config.yaml
d_model: 192
balance_loss: 0.00805
balance_bias: false
router_cosine_scale: 14.0
init_std_router: 0.0174
head_dim: 64
norm: "layernorm"
init: "trunc"
init_std_up: 0.0319
decay_shape: "linear"
dataset: "wikipedia_en"
Below are experts of layer 6 (counted from 0) of a mixture-of-experts language model. Rows are named router (the router's row for the expert), up (a neuron's input weights, with its number), down (a neuron's output weights, with its number) and show model dimensions 0-191. Each number is 128 + 32 x the weight over its row's rms, rounded and kept within 0 to 255. Numbers have three digits each.
After each expert's rows: "raises" lists some tokens whose logits its average output raises strongly, later layers aside; "gets" lists some tokens that make up at least twice as much of what it gets as of all text. This comes from a sample of Wikipedia text that the model never trained on. Tokens count by the router's weight.

# expert 55
router:092139084136166247214182135088159071114105182152124146150130128072130147127078129153116088133145103056160142167114124195063153169103100129115145102183159134107154102075073108143140134179154101096090122121116085100111197127130121153141192126161097091113130134123097141129098171128129154149143112088143159078149130140144087127115119091132114145096127115137148121148128120155148184127177160143075107104138118181145174121144157132174088142097094138126064089145176086088096158128115108130128131131133134070099113127147079117160096130096156156186083158143072150205133116146064102118
up0:169107110136118185131101119133136111120128104116131076143171102094209124147074126154113099111073147113093156070148140131152137132150085149160141118134154130120105131102140131067122140139136130097071090142086186183139106105148151133087135098135106101169065122084142130138126139169044110130080114107151117144093129085105086145122128140161140114149103069121109110152214176186119201061188160160152170081123125116136135072132150122124178105120132158165165077163156125150183146140174129077109148103133134180141165160129129043149097169162068190126146117085099111179151090070120089116
down0:178165146126103163131069148183158103144099181146075125070156171065103163079075132055139149150136119127180116118155081073129093158158069123219139144116185128098115145126150123081089128104143119124083138198098126123153164152072112119137102074136109109141085149121150154075103110144165129132072130144105140127123116120082088124095179131100119102186170113140192111128137106141098103117100112171173107121118172094118080155073125157047133128187128156115140115102074154089093093127208129111159109151093075095085170151097085109126115112148110123143117161122116152164093142124120117175
raises: " the", ":", " all"
gets: "ing", "ed", "ly", "y", "er", "ers"

# expert 1
router:160109153075132091114179102118124119151124160125173112116103105132116125198131134116116104105083098111045119078119089135170139192101140152099147147072129143104158106167153145144128162157155105123119089135177077119166169190152128142144145106113080106080154151123109120110116137143148111153176120154120122092118138131106086136120104076085145164128100076162083173121184151111171154127152082139109138133138078152121160120111084099077107112105079131119052130136104085052030149167146186138099170156141123192165130109094122163144160167089058129126134199140127200085187118132151143182
up0:124160188117106157137128203174115118101119166143146086178075135128190097150071150070099145091121135152128118108172168127143145118177122166082134133088090156164148120112159100091097096061162084127161133140119122092155152115088167091134100043144199116150172129140122099167133127124215075137095147147147166098152133150120132153157160140122125107122184082134116104158064114138113128184165081150169116060058146196213069093117121120149200097104141119161141096081167146111145147145134138159148087133133104148141089109112156131105139170155125114119105133089151101166147172131108127157
down0:140138170153152119086173124125069119117109165117120114124163137087069120135127141104141120151062210123103091106127083104123123194161129090107133125067178162129174129113145131083087111072132161105145087133104145129136161108106150086093085110146144130155181081147091147160092098128140139146035092160097119146140125106145128125162124126039144117121128162176112075114127239061136171103140116152112087086089164175178064138143148127171103133087149132159086072166101158180094109136122088164119127151192094129134128109149122182123113178185107092100105141154123134108186127125120140104
raises: " months", " issues", " minutes", " cm", "%)", " years"
gets: " 1", " 2", " 3", " 0", " 6", " 4"

# expert 10
router:129118117169081136156197092068186103135126179104127155178142151126136135120128134111081109159114124118121117074125184079122085103166142113123131112167112143159186172147130096119143128139120100190145140143140152113113162103144095194094172112075098138129107109078116185134087122090126112190141091186154192126101160143099144219133141090103125146117116101150166115187188153079121172086153103100098128112095113144129125128086117100104065193109084131092085120181176073056113099138113150143112127137082116126086141106093147109136103196051130142133115129141170079115186175129139142160
up0:188134153167117128097119143077200180155140146090140133100082182180158166139156063057156169137103074067144172097112065072124149147145113094139140113120125102118152108133122118156138114074101141109109044132125230138095135144119081097160175128148121120139190064089161143161146074126162127163123130153103083169150095162159115152152154108130107077127150098136105139086143085154115155173153179104087125140107142110140155184115126144130098123118135212145111079088141147155178185082174134114126182120140084116162092072133119168107144123100119078149121133152129143157123135181117124111
down0:160107127180134140107124099109061144108172145107134125054156064121066074117086090147142127177141080125162139107155156134087175103187104145102129072133123098188133071129146182133053149133149130149163145154163102089123123144151144142108116149170120121129169102131144093121167141051153179135129159095128112113095092142113058101157034160117176108122128124164148102164140102152158097122162100098091137108180133065109135158114113106159196105155120166139204119112159162178092071105144112149111115145139132088137141166107070147120175119128137169122095141144138142133094110165227145153
raises: ".", ",", " to", " and", "\n", " ("
gets: " 2", " 1", "1", " 3", " 4", "2"

# expert 20
router:142080094120108117158161076147182076106082149084066117095106117133124145093113148160125148086149111080122123154121135122167089160088106132081175129065131138072197124164084154134179120161146096162127112119179111137090136069129126116121128090101100158122105127130125108181151127185111094100100176081146117115123128118169133166143172142089141156122150168109178164105133148126152102164187104152134164146133096157183159138078154050129141145193165130091133137112096158124096086126155131098115210141141146114152111041163182108157153133151167145135137126076215094096101108049076133145
up4:123140155149122122162116174139161084087134099097090124103151071086128184156161142149129145170147187114077201084120201140137185098101130194158161125124152121129136087118116125127172116134164139164144142124108147174105111160118108138143185066134162094175152073148114126138160166157108069130085136097094075163167197096159152084162141109141141185118155074070114113127104140103144121071152121146127083115110132119098070138075123198121207127145112084107135145112156168179133137113127123140106131044167120084086152194063129100104145112134122130163211138113096144102143131112136141117
down4:161112115110086160077118134106123160066120146092091147169111133114162170117164165098107095119145132095077147090072151170184120167152057103130091129153116115108119102185137166073124110142104133110117089148156175121165111133103159167121109123160160109140118131134142015121081115065109112169113136148138137112084131130103127109094158091157190196109105131177123169095150178104116078158143157132106154201169109147132133204130217056142101164124120122105155134126155081176215112120160126122109146157123099119130123115096146085152083106165147146181082120143164136124148104160155175092
raises: " the", " his", " a", " its", " an", " this"
gets: " of", " in", "=", " the", " for", " from"

# expert 22
router:104124144090092096174131093136112115086088119205087099073086068170102069141139136090128112073105173062138051082106121154101137180123124138107077133126179082145141155156110148146168179133150106131116127136159135099105131130088067139141107098121120166167110128072110173106079151117130141152139157085216127102076144075096139146155130187123115162132145149146162103123112094123145133128157109157112148129155168118121088132148194138141165069214150192115092184185149111125128127167142108131074155171129169142180110148111141128170115153162102155091098174092078157127134077118132092162
up4:164125154148097110063122137106131143161128146110124134082143105134112136106142151098116180112098120126168152104106171077105142122042159124167119107134100187109116129072127180157161152108172116132163180150099136135091122180112150171067038081090146140099195168102164167108112100140117108119136101134122101096118160173138149123144192171139110134090125159197131040135101094209099114164100133167111132109134148083085120120130118112145178101098169124146116134092122121094147131155159109149163182047103168104123127093207150130138082100115134150115109081099085154082071155141107072174
down4:112171135125130108058150148158142181137165087063114116047159110160134144093134153146158113142136157147216093109133117198182120108147092127141138108128160077149116118152146112140189102135124091141098069152070153168100083129164098102202141110215121102084080105120148139139130114164142160111102127167142118134117145123088117101118086083131182123129111142138121131110142092163122057137138144099079104124150187141195143184133110128126140122101107082176099149201110120126142134093127112166146089086175120134141124045083128104110139058153145102120061116133108132096188139153163170078
raises: " ====", " degrees", " feet", " hours"
gets: "9", "2", "4", "5", "n", "6"

# expert 50
router:088123147118076085130122131066135118182157080130058169144082118131094185174099143170085110169105141086100131053097101166129106117129078136042125137089141124108123150151130149142114170161147090111141113167159056146133089146127134145118141140137096174151167104097133118152137153142152172194117178060157125145084134180070115142136173109125109125104064092154084120116161107106165076111154101164137090111159144163112095082169097079102116159104127140089094131134125103141163111086147156163128200098103140209151143169095065155167173168176122160130137133102182121118120123095126142174
up4:144081147126143086115112136129118095133165136080120081127125142108157141157103103143143150158147133128134170105054126091107163104146125044091118146106087094123117180082125131162180063205110112150098123146139111125119100127116160162068149139175098113134090162156161140144093149125030133123115184097092125103152120109135109136120081166113115170130149172123153144149178180183133128121101135140115160185114168125139122095205124142136132110132172131139092183128096173074120125156201093177105110147130205096136127089087100096188087077066096169096117170086167187099139180131118170123
down4:082089121147139104119109121107159110112131106133117092080184066120148186130139161166152125136065137182168157105187117144133083079151149152156151121113098097121100122185169116187108130119117133136157122115197153153119077139147100158157169130090139104112150070103120157126222095097114144115111106097164101093149098142101107082145089109140165110119099131139105176121134160166141120133113087148075125095115131126194121079157104125099132085109121120166139123161147117103102179114106193134141177107236178125148102179122156150131114111193114046175160123115141054147119097104085090056
raises: ".", " |", " (", "\".", "present", "”"
gets: " he", " He", " 1", " 3", " 2", " 4"

# expert 32
router:170128169100147079148061134111122079178104138141117070103122127124122095089099121120077129098111139168075129142169122110127157109144106138103151088128135149121190199138150209064161113142086161130155103146088055128094120079151053149057136166186083181167111130123139126126111146149143166130104170132096154065132147164122156129159085084117093057090142174139096171187148150145130170087162097137163101116137094122089116151088138080125150133161067142156140123210128139171129077123095148140125101133127167186163170133181112093146119148184157120106107145134170140127098118120082110129
up0:154130141088147101145155119122137151071102168112083168078103183142131215142117147066097145125098102078075160103108095107120151176101153161091146129081088138093090171079120104123122123149132086118152126093134153176080135145123088089134156187099163138206144094183129120114184139161115155131081120106133119193097149103151169168116094117164156105136124165104140133146080129130166169164103092168154139117114123064134070084124173101118072162129126133152094143133112161145121115153087139124110132171115191091141173178119156120134047109133189098194066133099134129106110158118177096056
down0:131176142102092093095124092125113182117125145158105106095186111136158082114085156106104166124158118142134096111117160090125151165177085178135157129137149138109145106231145106153172129155158096098126154151134114165143103100097095139123125086218087113132126090092115113113118124163100106068112169106065129121124143094148107081093109115065133154128130126087167104136120098169154124102138078157118133110101100126070129154189183124226086150157169115137148197100060132101182098098107162056096122129112109158185162079111125106132121117110061161099131084149080142127124141202136140161
raises: " and", "m", " set", "-", " the", " &"
gets: "==", " ==", " =", "===", "\n", " ==="

# expert 35
router:058180089143042214171153155131123148124110132134103153156125138203114144109096140094136100124195148105097108100096117155104072094154173083069101090116139078107136118086118137135173100145154125098153116140092115110129065123152125113098116094120068103083139149142118056105105134124180127116088104126150154105124089138060184138141142084149123121141129153111176114094072145076126130162140139201146141150132127113158141144115206112170155109182148130137173126170134112137117124139142101115111100186074141121185129101184119112202132130132169079073136070134131162157153121203145106151
up4:113148143146130163104089121108153108127136109095113125066152185156187115128159084085111117067097138148179101164133123130175164098135096098106145092131080143097226139149120120188126079111111106155214126113127201151160088120116160145179081116128154115080091085086119145092128055101097111088132100146123157135130081146130142152150162085158142072086145172153152129114085138098155116125090179132108156127147106144142108132177136126168152141163175102176131129204088120129097115179109119105100174128137058132111140193133163168154129174113116096096074168176094135114104147146109177060
down4:123096088175090117063130111138104159101104170139152165143094160150144160108142154106072150094100110151121105102130117103145137123133107145099128154090138167125146128133117127157170081125144121103141089156175173095147109152128131122095071118075157127180103166183155103143147180167147174059082128101136090105178116097165130112158184149097100117166230168102186103099112152106165122077144134129130168071134108121207172124132144118112123115094147087083167159147041119146126101105139127067158090119146143146137177139155135132188133145137109063098151069051138088195165157113095100158
raises: "ank", "land", "ewell", "low", "able"
gets: "a", "i", "an", "ar", "o", "al"

# expert 8
router:143056158170125110108156135131127096140082141121148111113147144093079207140136152151075137153103141160094107163141182131090113122145179104148088122110124083119144131105161210044184153100088078140108095127166131168155141074140087134125110159113127133132042107075129155133121073117096132164142132112152079171095129166132145146136071142190089137135043143180188128143160075122118145140192126119138072146126125127187205176116144120123112158109171157172121132167141149052115121099087121133130158132087156129108102096129096119108149183161123124125164114144179167126152082145078113150
up0:157204144164134138108092134166134099101100138127131116088128147153110146091120156116107141125095077084109082157106158130129108149091161124179154109143122094091095153207111020088132116145117139145182116090115093083126180132096106142132171116138094130084161187113177142175161156148082150180103127104076130163191121152109101088097159153202089135080132102191109127175177126118113142134096101107159127094156128099179132098101119166174153150104126147136124096118144124113069170062130080125119089079104193127116115108122122152088207073124176116114103092122141145083186082108152150121
down0:160185126187151149166125148099141161194142195143077120151103111094160202134131120082136127118092114109098102143085073153111103081135108150075127134132128166170132101171116178160122131095116093136140102142147114147118071114143102133123085117140147132139104118105140069124153136141095137153159091106198119116113157107123076064158099179108126116129152141145107165113135170090138145127126153228155096084129108148128115134059160149149194102097112112119126156063052144174086068121127117125150164106103119213118103094121060111097144101140233125126133061087138112142121163095150096137
raises: "ty", "th", "iper", "\"", "athy", "atic"
gets: "\n", " medal", " record", " Championships", "Personal", " Gold"

# expert 45
router:090102126103126119097105147132152150141150110124119129138111131130084092081173138117066135117166102123153081117151118160095137098091057136007091095132181149090187140114157148080125115167160158140156120125124145123085160108145117124167103199172108142126132176085144070129098109136154156059143164145150136127085163144137060131122090091083058123208127141126114153133173195156112146146114153097138125098103088209161161197096149146078148132215119138125106114144169107118140137134078110157142127111082076126144150130139158069166169128130110132122150129122109059126142149160102067133
up0:049048146136198136124053197199175079124086156153144121106132101134134133103205132151083093151106115113107170118169114144122080146117190110166112158206131169107107132101107099137126143151184151100183138129125168146128129133109120181161116123177111171099110120113163115192156117140136063119187125131138088155169185172152131144153079141043133107118163125104109120166123104104125122109123110091132153067097130115131068078137140121118159114119158130147158091114129195101126091087192127085071141183075137142164187116125080127120154140110155123082141121114135127138109108130110116121
down0:082083167206048058109157139098181115174115114146146103172152143136131089092124130109129144168142122097086178140077169082117110092073161173112126161125115134101131126113174205115159161111130150135189125089123162119148128184099107139144100159148067091134172101158136160080105133134172126157141096161115133142133143120094133124179106108080113118121168168173163056103083169139087088126108169124152160088143093168078129113118089171106165159139184136146118146159171134110140085147108122144115070185156104160130109145137166124110169114087123078090116133162122069134143141157140049198
raises: "hes", "z", "he"
gets: "'s", "\"", " =", ")", "!", "ian"